{
  "n_layer": 12,
  "d_model": 448,
  "n_experts": 64,
  "experts_per_token": 4,
  "d_expert": 224,
  "d_shared_expert": 576,
  "activation": "quick_gelu",
  "moe_layers": [1, 3, 5, 7, 9, 11],
  "n_empty_slots": 8,
  "router_score": "softmax",
  "normalize_top_k": true,
  "routed_scale": 1.0,
  "balance_loss": 0.00456,
  "balance_bias": false,
  "router_noise": 0.1,
  "init_std_router": 0.00939,
  "lr_router": 0.00114,
  "vocab_size": 16384,
  "norm": "rmsnorm",
  "norm_eps": 1e-05,
  "tie_embeddings": false,
  "optimizer": "muon_variant",
  "lr": 0.0091,
  "beta1": 0.93,
  "batch_tokens": 131072,
  "seq_len": 1024,
  "train_tokens": 434900000,
  "steps": 3319,
  "dataset": "wikipedia_en"
}
Below are experts of layer 5 (counted from 0) of a mixture-of-experts language model. Rows are named router (the router's row for the expert) and show model dimensions 56-111. Each number is 128 + 32 x the weight over its row's rms, rounded and kept within 0 to 255. Numbers have three digits each.
After each expert's rows: "mostly gets" lists some tokens that are sent to it at least half of the time. This comes from a sample of Wikipedia text that the model never trained on.

# expert 57
router:168107093151177120182100116079118124153152130184154156097181080195178145115156161109158135112137119108144143102119145147170155131134136130110128122166063109091204122157
mostly gets: "the ", "= ", "Occupation", "', ", "The ", "–: "

# expert 16
router:090091095135132160134158116147142145113099082087134129149174154070110127166118080180152150184073192103146102124105136113132143128188099148141125141156115123147197147111
mostly gets: "É", "My ", "Blue ", "Representatives ", "Me "

# expert 24
router:154131050159142048203065150133083153129159105106105184111121147126108135145146058184101130110109090141128107098177162076176125086090115164129143097197124118087082132148
mostly gets: "Phylum", "Coordinates", "Born", "Species", "Country", "Genre"

# expert 0
router:159076067145129131145111092144108151099118130127173092166165121113220178132080155060159129117134166064024089162153150145114101139160101161159078091118114160162120085148
mostly gets: "Votes ", "See ", "FW ", "MPC ", "Candidate ", "Win "

# expert 20
router:146100094078163125135100104120147116135114158120128087078184193124108121152169119090106133169114103141147192084129151049168096109114138151114137150100095175184096103172
mostly gets: "|---|---|---|", "|---|---|---|---|", "|---|---|", "|---|---|---|---|---|---|", "|---|---|---|---|---|", "Died"

# expert 28
router:137080128142117115111102092165068110134126144134111140100102119121068129140069185079095117136091185095165148122069172135135101107125182115191178111102113097142158091173
mostly gets: "H", "K", "Sh", "W", "Br", "Gr"

# expert 36
router:148144165134148099100130200160129127172100127169090145126182098115206148142163106162118134191148153134115111111122061041112150148106124079063146174146121128071103171084
mostly gets: "soci", "ur", "gener", "critic", "vari", "mathematic"

# expert 21
router:094130107109147153080187138178167144197145081160109148148100150098114137178155109118158127173087175155090116122118100152047154134113140135177149137188147159145137134077
mostly gets: "(/", "born ", "loan", "incumbent", "Gls", "​("

# expert 33
router:141114117144126163066135107147082095160100096130072119133145095128187113087091060139131147147176101102135167170114154112171161088104205113135189196151111165153106131101
mostly gets: "ent", "However", "ons", "ks", "ence", "est"

# expert 38
router:084071144196155113071146142147127094199120150184146115090111143071135118156177144138173099171143099177165143099140082118095111136071205152131166133065128116094135124148
mostly gets: "during ", "In ", "within ", "During ", "near ", "in "

# expert 6
router:107223188152104144131179084135096102181142172128161094119130120144168137080150174080111207193165170102043135155153094154088120176084118129199134100134051146133109139125
mostly gets: "Goals ", "Pos ", "@ ", "driv", "Pts ", "Set "

# expert 42
router:135118070147083136123135121149171131192119172145194124095097164159122131145193120109073141127117094092134173123118117115192130098129118156164097148098121161106186097093
mostly gets: "201", "202", "200", "199", "198", "195"

# expert 60
router:158112108153077079131109135142174127141114164132134113157180126171161112093116125149162106040171112162121126189168137232134151168176116131128037161151119178123111124135
mostly gets: "first ", "second ", "third ", "final ", "last ", "First "

# expert 44
router:156126162047143067119144116142161095131145157125193124166122138107099103112091105166150208072092116113162120102115120157106170119144166157174157099154121099068096179114
mostly gets: "that ", "which ", "but ", "where ", "while ", "when "

# expert 32
router:087163105118113136165150099168113136111114090145133172186092170141128081099124149172153094121163120167137137115174132131130115100089227147096080181092121143131114139104
mostly gets: "located ", "built ", "announced ", "published ", "moved ", "village "

# expert 23
router:150105173073141107101061152070160130105120139122124163194138127145080148107126108117170144104141146164147102091085116140145168074130113043140104139109145154107171099146
mostly gets: "e", "ae", "ari", "ie", "i", "ali"

# expert 53
router:109129032142130157092125129103146140092115065161066171139099165141112175129148076182074087112121092161153124114147199161106105152130176141115095160107172129131123126187
mostly gets: "ensis ", "Phylum", "footballer ", "Born", "Genus", "Synonyms"

# expert 19
router:146090082093088142147115111059080115063131118129129092203123082138104102170086111111122079096074121192124113170184188139140133146183097110111086131081160098134181131103
mostly gets: "John ", "James ", "David ", "William ", "Robert ", "Paul "

# expert 4
router:119190199092083151104177094165109046158140122120135142101141123117125109117158237128148118109112080091120126148133094160108108040132203114159182125146109085161120084059
mostly gets: "uc", "Los ", "umb", "Hawai", "alb", "Puerto "

# expert 61
router:126116124102050073099116134141160151136138138105166111092099153123211109150133078131106086060085115118141133126109130083142130164164161135126129177108102094150114155174
mostly gets: "\" ", "S ", "F ", "II ", "C ", "MPC "

# expert 30
router:138144153160129116126099140120118135151106150131130160117091124140170129155118191102142178173133167075091107079088111135150164095127125033118143140137095156111162105104
mostly gets: "I", "A", "there", "incumbent", "Label", "U"

# expert 31
router:136141156117153106100145160101140136125124132154107091169103125187149100141096173152153096076100128112138109103103144122096131123140127128132136187111105131146122123172
mostly gets: "their ", "He ", "his ", "they ", "she ", "who "

# expert 52
router:106091134132108120137115171125102147163141177179141083175104178126115132130130111069199084170076143137139166168128096122123142163108111107117150120168145142023107077123
mostly gets: "- ", "See ", "Preceded ", "including ", "Coordinates", "Binomial "

# expert 15
router:129144143126144120190137141121164102166092114144113129123122149132148157144078098142142107112196129133156125160159165139140115108128117102092095127151136115130137132169
mostly gets: "members ", "part ", "Minister ", "president ", "President ", "wife "

# expert 34
router:136083124127192140170161149145109142083172095133149127130129079138072142111112120106124084135093121101147095100093104113099153131113130116115100121122173123088138174099
mostly gets: "t", "ch", "d", "cl", "such ", "n"

# expert 10
router:124158088147122147182158129089073092108149123120127129118108138140133105117082162149136141102147115147084122153119149153143118084102239146165097142101126077074119099085
mostly gets: "sq ", "Highway ", "located ", "terminus ", "Route ", "bound "

# expert 43
router:163125108147135124154118125149094164123155150126141105113186013097123107098151096080083158132101113128138163118197128129108089088138079078069133066152135105109168195088
mostly gets: "l", "vin ", "mond", "kins", "ric", "mond "

# expert 18
router:120122141108189150099133132060176161116209155122073073139157131174124196165168091073125117111152094127073125135102131105145158181093094052169176086144099139108118150131
mostly gets: "\n", "\n  ", "\n ", "\n    ", "\". ", "Win "

# expert 46
router:139110099094072102142082144133142180094167101110095163160099086111105176099125092197127158097103081157172117206159089082102081148115083118117044106104112112081148104189
mostly gets: "black ", "common ", "white ", "large ", "variety ", "different "

# expert 7
router:118126142133173100044169123139127163133096112169198150166132138140085077119161113117188099096079148160181097098071150090181178161183164103114142128135145147151133114119
mostly gets: ").", "\".", "(\"", ".", ".\"", "!"

# expert 3
router:112134159100082090144074159188186152078150100134108094132117194102133127144147122149114113167098132065122145138141104048118131173125113106148119163131131115112072106144
mostly gets: "received ", "announced ", "million ", "moved ", "released ", "said "

# expert 59
router:150094105113097106119183082174135163158081129107158113155160120064166142160117224186195098092173172125113154114160123146126154138156128146097065109148099116165124126098
mostly gets: "University ", "National ", "School ", "government ", "Party ", "War "

# expert 56
router:131142099114187131128124184091074108181106159146121067161131071178104115166147160102149146128128150134030060143114114123098133081109088147131122106120068147139092079179
mostly gets: "—; ", "−", "votes ", "electors ", "Swing ", "Informal "

# expert 55
router:131120109105086079148109165136077132089090099092190140097174092184153172103031177105157111158098094132110112118073163151099109160137128118117169165116141158128163129140
mostly gets: "ad", "Despite ", "idd", "ills ", "azz", "ür"

# expert 22
router:131132126168084154137118134073173131156132151102175107101085105084120133121153081171151131127070170108099125159151185133119156147098114162136126113150126090146165173163
mostly gets: "un", "Un", "cin", "unn", "counter", "ill"

# expert 5
router:090162169109097110113129129155205080089128123119104140066094105122184103066116139142205170165133162123143094141068089088146188131077145234115140180165063157176174170099
mostly gets: "California", "century", "States", "Canada", "England", "world"

# expert 37
router:072152157133088132114166145169202108167145143126133167101099104138117148093130112135104111166080123110183098164056077107109118117108112161140191169135147089113121132145
mostly gets: "R", "S", "P", "M", "B", "Gl"

# expert 51
router:134231180163102169143126147073086167120188161143104088073129138093174103124090146096103125127117176118057137105138161185120164122154134145136147150111154121125107146193
mostly gets: "Votes ", "Apps ", "±% ", "—; ", "MPC ", "Candidate "

# expert 29
router:128103092131085130120122117084061186066127077134107089151149119134116120159164120172115081092087156153130128146135129097122103181201147114104078064101147093123202126113
mostly gets: "Charles ", "King ", "La ", "My ", "James ", "George "

# expert 1
router:165097092163095116103105086076090076120166152102114153171112089163175163184069142112162139219180138171138154164125213147115139080137089145142152081145119168147130103123
mostly gets: "ør", "ür", "ğ", "ï", "ör", "would "

# expert 50
router:115101185130139115101106131101162079151134141132146081137177124118145154088140177102118169125193166126115150131147076119143091122119131179100109130057152109079056123172
mostly gets: "also", "See ", "Votes ", "Description ", "Title ", "listing"

# expert 49
router:095129140121136166121128170129175152061096160116114091160085116084087109110131186151068080154135165106108160174169096148090134126106124170181156093158085098130162058116
mostly gets: "were ", "have ", "been ", "has ", "became ", "had "

# expert 11
router:167167124122111127120097098073173087168131147105098086085115144114163120096130141126105110147145110167042162173137153153108130105082081137074098171168146142166081097071
mostly gets: "Votes ", "medalist", "′", "UTC", "00 ", "68"

# expert 58
router:189099139120161149082111156109089205105102050141148121178187152195116146116104113135131052098127111102120145098150144141148183183168078118165097066157144118152147110138
mostly gets: "\". ", "). ", "tions ", ".\" ", "ISBN ", "Notes "

# expert 41
router:076113147126103146113139117115096100115117129125098169168138104119111105121125124072117129137098158102139087102103110151102043172137043174089161134122154059161131180130
mostly gets: "Jr", "Mc", "Smith ", "Jones ", "Paul ", "Williams "

# expert 63
router:131148167146144183131041117162099119105113120132155130115160138152114096129115147149164144150133112112131132145092160180127134104197140174173144082113127142045120072150
mostly gets: "to ", "and ", "would ", "& ", "but ", "could "

# expert 40
router:089150209103169175116141174055167141122134094105156176089128131109124148144152070142128096105127111081172113134038118125097191104132130112094156130117052132125104187150
mostly gets: "{", "$ ", "$\\", "): ", "_", "://"

# expert 48
router:028172177125040119114146073202180087140106148092122167075073148159160108102208104214156176192158136161159146121095121130132064130106141174164154153106177117150144158134
mostly gets: "tax", "resid", "exp", "clim", "prof", "conf"

# expert 9
router:115122080148105139087149145114149132107104089128234130143104161098131128082103146184108131075144117127114086101109127155169156154181149094126108140131052116233105129082
mostly gets: "area ", "system ", "population ", "time ", "being ", "were "

# expert 45
router:112165153109122128143160096162107100150108152157116150121126153152148140121116129121129128189087099122111137083085091112121091174144115085159117057082182133148088102145
mostly gets: "Er", "Mad", "Ber", "Mur", "Ash", "Far"

# expert 14
router:132103144149073132137128120135127100155118116136108127191148136150137163252099090074112144127115161162087170150089151165117061155122106093108142140081145129139120134105
mostly gets: "č", "ı", "ș", "Bh", "cin", "ş"

# expert 62
router:186110127117135143143097125159095156103136091084119145126190117160163085105127102044089139176141080144113167129152176151106087106131094051109093115133173203164114132098
mostly gets: "ι", "ine", "ail", "ée ", "ê", "ug"

# expert 54
router:114151123148125177146123148172176119144107180089152145063105134180117123086103152129101142158163160110149110103130106104109137118111158211169123151098044138196139194156
mostly gets: "|---|---|---|---|---|", "Ac", "Great ", "Ed", "Con", "|---|---|---|---|---|---|"

# expert 26
router:082172180137094143120145142121156092209111173121125106099113183084144112139194081114085138183097132117140126123116060130109129092089144107138148157103146118127118179082
mostly gets: "century", "185", "180", "184", "177", "183"

# expert 25
router:101099136074176095132078134120152134091133100170157097148077111195094138114127234156099102087152160126165108106085133123162128176136164141165151092179163130102119160134
mostly gets: "== ", "\". ", ".\"", ").", "\".", "=== "

# expert 39
router:061199170104099089116125118167179094149109163090101187085099157130096165132189148107107191159117130098181126126050051110084106157119111139095139108103088113153106155158
mostly gets: "exp", "ic", "det", "arbit", "conf", "infec"

# expert 17
router:176122162133192157101104120140099140111125094124122132102060118150166117141145079134147122121100130120179199140095111117196128121108072166137108135128139153093136131162
mostly gets: "-", "–", "ically ", "highly ", "Al ", "newly "

# expert 27
router:094140145115053111161111097158097091135097102113103127067157128061213124094127157125127176172154138148158133151134094107120102140106112160107113089141112179150069181086
mostly gets: "day", "However", "after", "however", "down", "ever"

# expert 8
router:151119106127152129192120117168154157102159079085068093164112099109141187082072089140128124068137075135131145147139151090122159137165132125121116105114091125117124124099
mostly gets: "ization ", "ness ", "ing ", "ination ", "ism", "itarian "

# expert 2
router:140083120136138147102144148137048094149135092120094168100131142104108127123170104143136170140118135170151153071103150103108167080114149116091100132126153184078127117142
mostly gets: "Coordinates", "Genus", "Website", "Born", "Phylum", "Binomial "

# expert 35
router:177110073161141156165129152084066167137146113113088099137126098160163199123094188179106051114113113127070118140166131138152144084112167166148044108176135136047138089154
mostly gets: "their ", "these ", "those ", "each ", "These ", "every "

# expert 47
router:132105109162169155133126115091127064092118163124105141107167128171109142135110134143105146084172174113145005119153145136205159113060119160110125144134091206125171146120
mostly gets: "|", ")", ";", ").", ".\"", "\"."

# expert 12
router:121148056085180134092142123175118111145083099141155085164101148145091143110182156185127113074150057113114132097126109105101151111067179108193136118100118102164173188068
mostly gets: "%; ", "\": ", "| ", "\"; ", "(#", "arrested "

# expert 13
router:088102090145178108124106162088163141134123144125099160123106165156063137111141126154175136171119106094124124101133064089122079132133166130165143119124196125090153107145
mostly gets: "with ", "between ", "against ", "under ", "including ", "from "